config = dict(
    num_hidden_layers=9,
    hidden_size=128,
    n_experts=80,
    experts_per_token=2,
    d_expert=64,
    d_shared_expert=64,
    hidden_act='swiglu',
    moe_layers=[1, 2, 3, 4, 5, 6, 7, 8],
    router_score='softmax',
    normalize_top_k=True,
    routed_scale=1.41,
    balance_loss=0.00969,
    balance_bias=False,
    router_z_loss=0.0001,
    init_std_router=0.00864,
    lr_router=0.00177,
    num_attention_heads=4,
    num_key_value_heads=1,
    head_dim=32,
    vocab_size=4096,
    norm='rmsnorm',
    norm_place='pre',
    norm_eps=1e-05,
    positions='rope',
    rope_theta=100000.0,
    rope_fraction=1.0,
    qk_norm=False,
    attn_scale=0.177,
    tie_word_embeddings=False,
    parallel_block=True,
    init='normal',
    init_std_qkv=0.07,
    init_std_o=0.0,
    init_std_up=0.07,
    init_std_down=0.0,
    optimizer='muon',
    learning_rate=0.00733,
    beta1=0.93,
    weight_decay=0.021,
    lr_head=0.00775,
    max_grad_norm=1.0,
    warmup_steps=200,
    schedule='wsd',
    decay_fraction=0.423,
    decay_shape='linear',
    final_lr_fraction=0.05,
    batch_tokens=65536,
    max_seq_len=512,
    doc_mask=True,
    z_loss=1e-05,
    train_tokens=423300000,
    max_steps=6460,
    dataset='wikipedia_en',
)
Below are experts of layer 6 (counted from 0) of a mixture-of-experts language model. Rows are named gate (a neuron's input weights, with its number), up (a neuron's input weights, with its number), down (a neuron's output weights, with its number) and show model dimensions 0-127. Each number is 500 + 40 x the weight over its row's rms, rounded and kept within 0 to 999. Numbers have three digits each.
Before each expert's rows: "mostly gets" lists some tokens that are sent to it at least half of the time. This comes from a sample of Wikipedia text that the model never trained on.

# expert 73
mostly gets: "Her", "Ed", "War", "Or", "Car", "her"
gate0:513500462485533459482438423541510450492472592524489507417561433541565449510429513494408495572500466457534486523519576531505522549447468514537519475494496469468519472510409543550496508478581560546493530489499507479552545535459530531513419540525560475499517475452515493450519506491502464506520442450471541539544555543441560488437506518524508543500457473522460545462500501463553577459490
up0:510597516495537417502460589490479477513475529462513458502470514492482541469450483479434494531522415399489492520541500484447569510464476481481429441507562509518478460510527469525464532527522578498485537456498456408466430490524547475492472534478528574521505530517525460493470493551497516575563480470455546519432430528558533507543527571489451450520491478479476568448549468464522526497549
down0:498438537551491487486502506523533499505558546446503438491480525408574468533495498501485478443509494463504534518513507459595477515569484482541521494578550564472511532519570458446490574575467542491495463452426500423534500571468534482489487525520504527411458555515465494484485508455561465503514508586488493420475532434492517508545475504449546473512418528546470527488591481529475463473490
gate1:532449529481455512491518559521492437532519514525514482446496602525519463479499410541536450556502467482487458506516462425432498546510512484448435463494508501520486454527568421502478472512469553424534469564503560451413478496495488500537567489595485504485521524556576497530513410448465472477520538504463499553554516548530514453475570508538483546495535473455516533537479490448566497488560
up1:526481467492445557516485520544455497489472511514590543528448548530472503465577515442549463523513489494484520515465492567536570470491496522506537471385456424524481515511481465587517478538592526505486432477534551539474532502555530491565451530555524478410506457519574455449524529452520454461474505528503509527527545523499496510423486558505581562530523440506557523506501536495458510444537
down1:537442456491512477432530426438540378456504547407519524460532475442503492493529473533508489433454499490509471487494553480461454477533532470538471447535477475541433484451505449502509584503464494503547472516454535473567428459547542484504489501480494458485510556574482513507593496498497581544561496455513498490524479460426436465532508418501535534518553477513467489487551497518523470518425

# expert 31
mostly gets: "played ", "found ", "moved ", "took ", "won ", "made "
gate0:521507429498487524511444467423449486486523415560524505472508506486530598512513472477507488517467527456543420542585513455532527500541471535496453498515491470501512476435544534538489548497488516520500427436497481552591483487537495522554523523391489461530488531489546573454447478484531463519499558512440503483473523509441469545484520490503458548508481439485527532456473547404602460529446
up0:589522523513440441508534385469516529481529466397507477584502528485468555586534500515495486452548571453459485531440457480454489485501497516512527511518466525507467527537506469519456553560486484518496527474420537437541466538493542489466537539503486565476510483528508484517460473495583560526464560505468467449566472518485570485518478448420472488543574493480473473566572462531500508465494
down0:443500481496482565435485536465560460455554485507503511469545460520461483467477481521531523517499590518489474523495501490552489452478511480503479593457558494500489513438495427513474536493539438506433476462505570474516480516505501496532475525494493511458491519557492498413478515525508458445459609548511596518506523583450490594446528490460486451452554485483556544517483438472497490601585
gate1:488522514506585461399483470423527551537465583498510480549439524458528553475500556474440515453527437476504509514525477535425520639502480454482527520504547508468457421550539564463535512468490528431524474500484601504500508500481453564511490501490488477509563511498513533468484487507495524524438494481528445535477575489533508527516520526489614465504489509506455473463491526534510581492459
up1:524464487473504455523486442515519500502483490509556488459524575514517445472407543493472456473529437481559483502563481485510527592508470496520444443519507577490564506498494558558498555489487451484481481463438465605526509511527499541424484534417575456485533545531532532472489519486501493471509589535515535446480514485540515465477451468468470472473485590501507529515530432515617481558540
down1:548494486474500561522479512530505481493531465452482494547570463483468558491515469506524585467543535525586532587431456514490539402546562536527508454517521406440529508501505521502471507502542460570499495423472589497452522508464476466496527487464464523474402516435495459498520452471463499455518478420480585484569430484506546534482534542536466552521521498555508462530513511443486486489480

# expert 19
mostly gets: "omb", "og", "bur", "Prem", "cop", "Carol"
gate1:534562599574450494467499512452457505577476462497570450575503535509481571455515504471536490527490469514458495539495490490483562487504479456505512492518473462477453536503482473558514488485508563537468464511509454447454433516580542463524541508511456521488533549576480465486519476496528499495507491493417559519544522463443488541472459521561516479500501538620467513510535493383587442441496
up1:508462513521482628470527456474458533442465514550584514472517487561555498440524479507544469491591497465542519471458517500502431494546490481537517454513493545548430595435510547451536466502554521483493520519579520477460507477527555469489435458530492501554513445452465439526583477527515474523447505541431516510404482537494536518516449524513508518505466534476544538462547518541445471525466
down1:515507545532542560471478544570446533479505487470618499466482488567437525500499468527483487545551455532534506525512487491533560491549465502573542525447576465472542509560445493413536487466435449461537424471473528500544517521470472547462498458534545514499433549523538493471564451506504515467452523574520488550459514502545519451527450483517463529467510507540417547474536600526483509551515
gate2:492483491488488540484581553522510526517494478487496421477538492460474465530521430525478482456537487468517551485513507547509446450419543539506465477542441525510499445485490517456442463537528440501514548462510453464487524474406471536496489470445618455442529513492475524551473442434521524514452477481486479454481479506502480524546501538500567620431528483489451469494411491482401535431523
up2:464454516483445504551475511524430444463523548446547502513512433447470502488552504472442489551364529450519533475490456446507420523455442475450503472545469494503527582455537536474474548601558502519495460523515460518473548482532475548453484555489552436489519489517502460503515487468501522491514452552502484521505501510477456534522470471532445392407515508499500545507470475534469477545418
down2:567478472551557495519555434496528496469455487488475489509466490501469503481562468496539577467474433465464460516474506520505451453462454557510526553529528441487474551537580525530481496535428465487483479414558549510471521491472514506464523473487475447469525467539451459512506531486569533558471499498493511525471439517509509432540463523439521553472443441539423548544395431524476461417570

# expert 24
mostly gets: "during ", "During ", "At ", "In ", "within ", "throughout "
gate0:552503457474532460492492549508557499511505580554410496462499477516489535488503555496513417480522531501530464609460558467456488455469518543514533497511448415507480506465490513487472544523478504505372543454463460459551560536566480519508483524512452540544558464464458552474523556491466564477477507492507474490431512556474478598494477485569425511473434469524439496512477520465520458478535
up0:532506493467442453546443504443542520439456515513453502459471564514580428580495546510502524447469413553492445506503541511553546508513448526547509582572435460503394543458485514539506499491480436518465510532527519486521553456539513476486494538468490542462525519492475596511498504427518539527522426529514515524463580433497544547471489522508487512512422475511532504525517473444514503500580
down0:492559526582468512522438458468548599502503519529470515461487560482485510467532476506559537515471438547535430525483510495504522458376464517502510517472477526522441502562484520564502497547548492547532485502546487425517499484455506510505493509502514548441511527501471563523537541507476451558518464495530484507437573485477462528440446454498618599531511498548480540573507490515518505553586
gate1:529489494467553532501507488488450460473489529489479482519512517553489534483406454508508475497578421480407508440571500548508440441558539400473547500476465521564498439505480433448499550505498502568478444434501522470491526430505503500483577434505465495507518493450545530451465514505543467543563489525505476543516448561485522484546483476452541455472553467434508461500545552513537497448412
up1:433486534489576497507527511444516511550494580473490527558448545490493547487432406441510494467517475516473572482507505485484451577498526511472547513487543569517495511466460458528567463512525480567493549579534533447532497507477475490493529508477503528501619512503534558463486494530573455430563516502510504518536473515467510482506435438440531458506524515436499428524554544531447499463401
down1:437512579544414513487503527476497443507475532442524473483395480495508504473509448517562486553441553497542498407534479491556472469461497561450513581484500502425477496519491513556561496529460547525457467524518496502471462561533488481488590476491469456522559507535536499506469532503481436542390534524476540456463472476447397454461461463524534480469482537485524536479530490431464490504464

# expert 78
mostly gets: "inter", "on", "son", "ton", "school", "down"
gate3:520469494499519522480517501468415526466509423466464555433521426529561599437489586456470517471532415500535569522472480498513503503494548582502453490502504457436474491555478510481451475458548415533427436518484412502464530507524443501501496491436456584492519547501516558476494505491464490483557517504472517543506481532489465478452491534497488464504467564489537440551494525488590502470561
up3:479478562524531525507421538499490424501476548547524440527465509487463526506499518531494475557474461408501449497498498457503487493456461516512531500466531480542537473511539450484524587545539569472523530515514547482558467550482531513562453478509489449578542438506490441528497477476552453478404536534582492519472548492531453496555498491486502482502535485495619547434476557586491419550465
down3:491556435410567494503475540509458504482536536466483543560440476419534548507538518510509531513456447473467480522539476409508496478488496506525470562511521453437506512579551509522533557518515555479463518423450487567502521553444553552467428522461518557501559528495474453525535462523565395531506531472497559486564494532520440422481507600486523518504507528474471482546502499483486475500534
gate4:449493485464536517471502489544523540560508569540523446444526508545446547516506532523534477496479495488506492557453543540523496483483503550464505453501423497531566476444472584538444544540417479535571549503453465422505481538472499528460506526450490478449534482498503511546527497442444489518485389487433556491516489568485474512499486503547494483515547453537499512509337490514444552515539
up4:521551542499538474475459503427474475594508521515435535483464476560501502618477471417508412453482457494489507483529512495521526486501418482533492458448485451442458647551451410432514481450516567528493529495548504521481542571520572547473488478549510525534481434474483527468518497485456499485520558492545481497510506521465503427471540514544502450475474468499480489528507525534498466468521
down4:485511514468476496565422491510556493486533532547565464514602504506589491507506552507522519504487529501510441471525502465489508457445490502456486485531470497469379501489406545441565489513488504448424504476554452499477529463559494522512490529516526499443514564530432501553494547495437517492493495567479465488525560526547464518405514521504574513575552559519466485542546507430473508428522

# expert 4
mostly gets: "н", "в", "а", "ovi", "р", "ō"
gate0:505486520506417476541529552474555576551538492493462516463469528537466510497500519415494490433501486443445521500523515529486534543535511488530550558580501479484535543488570480483561466470512458534557477538528439505402482512480447433475501457524565445447563513477490476473515441449426555460496404484535494488465479519534537515475513435505515553420471486584527468520495503493536407479492
up0:517531521477541501473448501492445489522449515462498515506478434505455559504507449538524572561528517552527525410487520473517515501519513518501560547500476565538503413517542471518521614499546566433440556512475517537557530449490440468491487570460469450483472521493525444510515529523490472583521533566525552556497522559575539469507503540487549452495491464452448569585474523500449540459492
down0:587588570497500478475487506476552519531507518495487466534485537554503450477476513530591446499463497453529470495484563549471534484572554481599564545473489558464540564546490453510468531514463518436554477517528521529459514506568505510478512466459503518500556481536540467478530514490453570427529446448496521407524536568508493523471551472501527450569467566448464559490518494517434483510548
gate1:495530495490573454419546490497517465481505532426502537522460450535448511491486510547516439498501473443494453467465495530540588476583550491427473538532519520524555472516511514494521415459520563527480511491527470412469537531494461562490567556619482545454516481485555476540561506508489485534457520518493450494608473453595463475505519495479548481476489546490488501479440500471532498557457
up1:471478474447495474485434523448534530503537413505459525462492530516558473470517423535524509532427502480458500503504504436514479462490470528502518476587480474476509449521467579515421535497574491544556516460513470572540505492469496596467540465499472490563489505521447544474478454514426480503459504524553533423484525492493549505495568549539460523593564484408480498546506520500506403476549
down1:497513429517537510499484511506511516511524533562475556509451491434564525539514500457550472496433504514494499480454452426516412506440537529513490441496453485589502496485429577477476432460481554609481442542483494544436539551461485487479516426516493578494571511506480452519560566534498507465488484481498551458594516489533553532523479482467450443490555482521514544534516487538548472561481

# expert 53
mostly gets: "08", "ISBN ", "09", "98", "07", ","
gate0:518597435549467477490501547557427491486485481500511448476492498506477537435536484475564519499475513437462468507483508510513489463493455591509507469579505377494525475485489517504488478462519531408544480526519508472529473527603509491492471498557467471429519504515515479544492448450522481504497453516485544520507565508519484461546634483466467592440462473505460582510502503425551508507498
up0:480485432577567468516497536476464576520479559518537545515515498505557523470465494508441490520528497481486550526472596510427454501509514490474507409488530453530516550485525446540516437476469514509526506529481493520433452462564550539570510546496517458498543555504494547455488567431452525602497474367502497416482563509453498437520505529559499495477518477522550499513509525522530458461491
down0:469505501458478474406574481475483488494533508555508528397561543512530514533450409474500542523590512535470543572473560472451445532483517522572481411457577498551497522451455523505576445452496502487528504463482470453509458454436519519541549466510504506528485559507503487454448477507513496525422480476482464528494506491499456485527438431515452480457468471488473527558466465455516547498583
gate1:474480534443485497561516503443475518477604515509485482489519550521456532507485454505474490469442497466512491510504514471443498506465492467424521495506501372539519507555528504601531519539438548467476519555498485545518497460569510501600510451524489503439575503535446533458552526490543543564500485550460419520501510596564451470480455504487540507437500528538551438452458544493516535463503
up1:591508493488523496562512506480437538526490470599542456459489553531530503499458446529459520455478459518522540463531614486487453555457477509461512527554561517437432479388514473568426444521512551510508501506524516568534511552489548480466507474497479526501524535450489486476468520462462509508485438497537451517441525601456557548473537490471547463501488490462503561520535537469536570498470
down1:472545483542454536532518474472547463458552498501527507471507515374468475452431433482577507506468548479489522571445546520462535435482521523544493452471508540542544579471475481549483493477537470500493565444543525456511454502495492441595526514543559466564448514511543518453513514499546460562492516554450506491542509406536432471458498520539487537520543477505481415567510463511494512532537

# expert 7
mostly gets: "°", "″", "near ", "× ", "/ ", "at "
gate0:475446558565533466372540472533509503521485509469519512561522451498542532542519536467454518473549455477519482534514518453480548508460518512506451382507420517508509516399465539522505471492587558547520480569483476490477493477564502518551555482485488460474463532492576561517470534475517531519525431526520473481467550525448508574532519519485494545522496567490428518558488574552454491493469
up0:544539456617540531537507542487512413435481573484536499422440506560493434534496412573554465476436540524520564496476462488452507538569500476447525458486484533521536502527437512567523458491519535536515528505505451521471458547520524502550488477562512464498466509437488454547522476453451512488458476546477491540505459474494505535566555530505516508528578504451543534584516556531508508492548
down0:523513489471456500454539508467457479510518566479436513471525464573498512468552576523488524474543492547575516566476433537460443536484538531504529514502497497493500526506533422439557406492448413532592489534523493503483527506521439484420488478497470523541485599509499523486551542463490437449482521493454487494464479502532454469456499498458459444445532522509456476527563456587568419501496
gate1:479547540512472539586487570540575584483497492531424508448472468477505540484521551520562510526480594505550495419487506518506466575585494492509472543539518428490541497501532498498518527480445557443449404482560521558566497489487545485468441562488524491533509525509523517430499493496500513450514475498465510482476532553441510518458496498508482623405501504502449547490504435487517491483499
up1:492514440549510457461491545532481452547500534497486459524553523497454498515544458470472509481470496508484445458430494427453489531450499466421487465535480444519547432483572460527599508479533617483505528522593548483483473494540521448442521502563458510468505476482521481531478491465547509554540503618448459512493536474528513500549455481626494496467454437506506460499519454486485528502529
down1:525500555465488514489538472530504479486481451502528522447568494486501546481495548483473485458516483442426527464508485491504519512545501515477537517429481562526483472494487449417448493451477538529585529542482513519538535470551475467475445559407561429473467518500475503496424459475547528466542561491574455514487416460551553386497510474483461451507551551452478552567486504563439507441507

# expert 38
mostly gets: "Tr", "Gr", "St", "Pr", "Br", "Dr"
gate0:496490484423564410412515566537506537544497474528451503487411506462533449521507493442498549512570505508551557519535503491502498438458533493525557549529396534503455563473581554486531507480479475438535472427463554487533449490527447497494539480480574520529516425520496566487550545527498518473495503506473521530465472456522489512481504498525444532500589506571541435530491502500489568519451
up0:557537522505472632508627534516544481560521566557449462537457531505448514472554519528498505434431499495584461521551554509516486529512525468518522506447479469486424428555458484484476499501449465555480458533498519538515537486518528500516472447452422441514517387517484476514516497562518486513521413510494493481544458515506461474502513503467516461505549491491477540442527480556495559494536
down0:399539538574521494473446450490542491416501543555581464454530457544419512454487544591496547453459452549559459526471492559465529579553466546506526488447530503519520489466485478518475517538479478492526485501477487476457447561447549528515526458513485497516511519484477504511542427600504526569491477505487475489491478470521438469527598535481530504462569443539516500540450529548482483508536
gate1:537524469426555433503522507505475515517550540414387461511512538485402443484539521463499481535474535487569523573462484515449550515505463479447553489529480462500544495442526540464455461432468529525496546514491486521499540501496530499456481501457504549431471458522440404473537501506480494460515475515538495517586530454527445550568591490554494497484496525451550563427472461530491508513488
up1:457536506482490499463586469483526502519456470491560500481523447537432467508552485446502515560547478538455489475588439464468512563499458555540518472545475451483481519484557476518474482475490535589471535587516532522499521475492458554549543522425542488484441452497472521509518491478449592442520507533466477518456463533498493467524524489464482545487531577538612536528607448564511493458504
down1:494476426453503495549548467502514511511421482466549508504496472466497555556561486515472459447509571539433514535509434582501481475437452514518533474461444502461553595475525448563503528430501545509490544498477507494508512534508513513511503546470464580525545495580470472529432463545572529466524497474462505534538520463546444600513454536506440556501448478469485501476494537493529552585562

# expert 77
mostly gets: "League ", "Cup ", "television ", "FL ", "club ", "Football "
gate0:442494520525467497542512578485530522512570554499527579450497571499472529525483533485459515450456465504424464517481548480411486495436478527458427512447539590500514446491488468493501533548442480510489438455500493466442502447481534505462485454496420460413478549531497536575471494502447473519490561495482453519494520512488536517496539482587485479569495459502463482472426510526586471459586
up0:487472506503535525496512519562521462523457556562472498471425495464548577469542514461514532431528578550527500468478530427392451476506542466554538398540500502457498444512512520520474522574496412506500438499537475485489502545549460552462542523438486503571469549472554469541545495498525525514492422487449500443512500519500519455481477491563577527492499517528516451464414480478551452482515
down0:481543466487549527447573515559415578474486551523456493466498451503548418537505455530597515553463506578525540519473583501502442492435515491529509460496448462482453568505488509495506580506535497492562485513452510494518528483438475516437532444585440492468492497510490523474564450604484523553527510481496460510534544517523484466522498527497550567436533538521477442475487443491469526484461
gate1:471505466489456560530508543576480521424487474466460509545499534533529507598487563434470464494518509539541499479447557530459501532572504486537532527558431469526479486438541554464536466543470596488528468453476471482477487399447456474427467516475510450460472542507444517505469442452516490417481536479431521450520554569515535508526485481499447532500535486540428513488468562500461532480537
up1:464490555544474416510478503451479476503481483508498450504439494474541542486501501499503531563449524420528490520512398554487585516472574506548509573433480483496501503467431419547467415505487546565517448560557510499478465544481451537401464456560411507511519563490521482568461510562541536501550535496517501505598494475559483513498513484485506483526458518511511555463511477469480511492487
down1:523459502520545483467479480512526460481506493475499508488433476464508542495570491416505529560520465479533485531560454503430527466500536506485445491546479543384477442477468479499455477447466536549591481468533465420457495538555476527483534425503512480468508528490523563500514522487508554493544571524472447523586528593478482517438400511507538564476485424454526546461476549520462525457479

# expert 49
mostly gets: "ev", "sk", "Am", "uk", "ik", "Sk"
gate0:509495461530430461529496531487535514490480530456558513471537569512560433485431595531523594490536503573508527445530555471524481507496435554489562506514490581461538455556453446498487396467495513507567593529540452519456424483529541497512465468436475517485527500491465530509484492476536535524441469464516510460594498509525503534563454525491542458514556514508457520503432531485524524465504
up0:545508528449480485415541434516406557470500529544445557489456463592456489557564470499490420543455536463460487538467504495566538481531535517483495502503549428495449490492430473501469512527473516481595457461489504559522486464469481497501524480531522462563516575440527467486549548573519493434504518499511498561480520491518597463483556475443536515521436480505439478531487478460524497555529
down0:515493490537532460484520478519463466422416445513575585505540478596490502491465512491472476559511553510521466572502489549471491490568523475458465486454543515442473485533489512506463488507472495510435572510515511437486487489488554452497457516516519513423487518536538476489504570508477456537422501566445460467495544448515509483561616519466418505445490441553463456412544530497459511466503
gate1:542437503516490458511514563465621526549471510507551453523440512486445565562476501457499531464557533528558520479452489440503496509492489497464476480503511466483470468425513512470470436484482485476477503519480573557427410468512528469519494517457595439491508521529485497497471509521532502483571607499555424521531478476458449486525404573423564482492464462476480466503468497494489529463464
up1:566514479555501490460519419420530565474516456504509500526498507500526621395467510476486498464574450446511539545522499429500494435511547446457488467514552491483522503467558418549523522551465502466442562441477442502553458497521522483555425488486562500529536500571545567507488539524495493501524593511476439536487477491498475549453527523529526513541526514566478489494489506522454543495454
down1:437539507474505471451490475482414571469552438521523513475506483515531487531430548464506546470554549507485492524503542519537506493564519558440476477479504497570468410447407484509462442471536506541483525488507467554514582459561468510478518485382496427557588507458502513451494491493518462440510525510551499441453422525465533491414558536497539513528460538512474500539476513488462501521506

# expert 17
mostly gets: "201", "202", "198", "199", "200", "194"
gate0:513554447544531569480508474452489485444467530465500427489484447603509448493485479529455533476472482481539452521518511453532496435543503569525522448502528502495449523480481508513525494481434458503479554408468519433519523497528503474563578510548549510553561469462482509458480520457474555483423516559536449518505556510540538533452450589466481465464549442570463448458475505479529421534462
up0:463520508484432524423525486488533473576502524468464499475597484467477510503490521551619522454417535548522479503443533507498474527510531448472492487483554555477523536545554565513472494504560511506554483533464459520511428476523481518501475488558602515552521478539478463468445510528498424523503464602551532545517469562504451482488438473500536606459508447495473466495530475486478471451535
down0:536457534496543514540545482492526471484563514549443514511517460508487578458465465411485492544535537532501551445408472486539435440497534506513458496540488516514491509467452509499468530468412521502519486486542478440486514505539456426501507420543393584509498531475524572509477464529462496519522489438397528494500471550529498505525473463486444585472511453572507492465488488514451532398492
gate1:488498455505501454546518530498526559476472498515497502403418448419557490524510555531471470506494460510493495516497501469478532485585439430474538585492488483563502522513533443513466477565499510524517465504464494481457456554461524436534456498464449424546512501501509362511461544448553477548486504520506484496440576467475524498545551467445526504482505597485541434462545513443450518504514
up1:484536420503413521515604483501520509457470529501564479494550504471512514471514527488504474529457463510515473547477476490517458430574425473522456535526514478532530566492540487581479427561438413528527525515425456530452418548529487489621485533525476475546478513503550434491461529494504546548436518528568479532502536445446518507462523450463505555446507521500509479492495530464537493467473
down1:601539493542550491479469463488488557496466488452508408426536478466456490496491476520493488442520472503537487447573531518540563479480478550519522516575533518456541480495533499514480512523487538442524551561508503488518467477470475540555503525431547512512430553485526475494449519525506461502585495507503459549500518397556478458473505558515560429476584453444461463508475488448580444566452

# expert 76
mostly gets: "es", "ers", "s", "ation", "ts", "tions"
gate0:445542457484502539549508469517528493398566495543500551421501485528546550527531529568485467530487465478479480538491461480514512540384498457491519464456498580524548453461510540515509482556412538454562483430460546516548467483550483525543524429518512485470470470454430466504496478516471480507519496444459490606447573494485479537543530520491452513477480488469483504449544463409553477480474
up0:490522498494487496546515507467505519468554492477511533432415490449514466502502508521557443516511522504521534518487463543512509577476545423415559514545539519482523462559532526547461436554518461496456537524486568541553484482555466429503479487512502465463542421506472523483465586459522571445506499599493461505477491491503447481527532489490486537477545508418429408430454463507435515424521
down0:568479591569466557500469548533436534420503559499471542464552581548469492471457479445501550472531511459452473547461481473524538534429461546477490572413533517466457493539510535439455509475537523542530451491476557490546467510595459481513457561488486586522457460467508537516489557487483473499499496458520524513498489466509506520535451511477472479542552489480538505443446595515494549549521
gate1:536516545490462466543518540461554480485452514458495465501543506511453450551554451463481484466597505397477500494472467546495496493512494434510473506521485443481493503439478515535496501575404503582480476533492502419402435472431482500497511540458487439488550451546525505569540592604561509501496429501492498496497543479487517491428539494446576471483478476499483457490513481475540475506479
up1:520450480463530525471396519517487519505520490527579544481483535548516469488467477549494471543495504519496479572555433491501542540503491574530459508486547446510546471505458497506531499568385472439484520530460545475543564428434517464600510482464409513488567531468511503539510512468435490417539543549511521521459474535489581513468547497503472467523532528537511440461466446517526474524441
down1:500539441454535499538528438487525477487491435547471485482561503523441441506513513527463475420561462487555505509551544567482526534499475470499521463482494464535423516496574511462520493433588471533504568485587524561414447549543505527433552512556550514489507530486475486483522414449568478443518443445520454474473429499578508459539498490561483527469534512467515495483454545501490512462526

# expert 13
mostly gets: "m", "Ch", "er", "ch", "Med", "ster"
gate0:464539485468491506525511464518614528524446544551503484482495540483478527550503403490559496539564447517486521528447449440499510476523455445538524482470506554502416539515537481472518515563519441485595494510535509433488478493476564539431571491460505528451541501534531495517498495459458500576509518351582500523450535480495504505458497537502501497432501544499506496579441515503491460490507
up0:554489476528465407480438490500431593413513484395488445499577430510512545511450536493481547522540463511461484456460552504499479476553504464499494487474448399515495438472494511506498490434525553535463531473436471526507507492477529475498579494500541477469450479503515544505482530473529478467438593556451458486427498473539439505563494550441532495457462460525450513484513492475463472525451
down0:531498535449539540485487485503439501440499491526511457528506531597458431591507502502485526562479555437517479438476529549553388461472450550503472516480448473531494501513489502538507499491571536493500499536563501470404484471512490451494512457525432530497555518484453527469535565515549437408467473459475539480503586444453452465429498573475480498524496441466517500512430520473520499491459
gate1:506524519455497547495480484463507541587437557455459467504511459382548536507550472557499461463426573473511486494540548484529497438486486514457458390530502493499455463527518549528449548535471421488497518437484579450457527473425444520488490432529475476526485466440508368533484482536429473547508465462523494569515508504525495492475535498488482546456512470508460499521456491522486484503527
up1:521525523468474586459441416506452494478457484511435487520520499579496511474574476500498484476517443464426498548478445564505519537407541484476501591505468513479515453496526542455559528433495542481529481462461523533540453415515534513521525507593540503488527537529467492515499512498562539541483472524432562529481464537502565508538501488390487472462453501489436541495542491492502490415441
down1:548444436527437497483523515500526522552470534432485455539569511448489511468486506464567478549547557500501510514485590493504589554529514565514479482511483473551477484488466513508447596517535472487432482481421463514532518458463423502493420520471493499531408501535443487490473499513527485499489528496523507573443547475464485541492542522492532520468511449494596476464451574528449501574585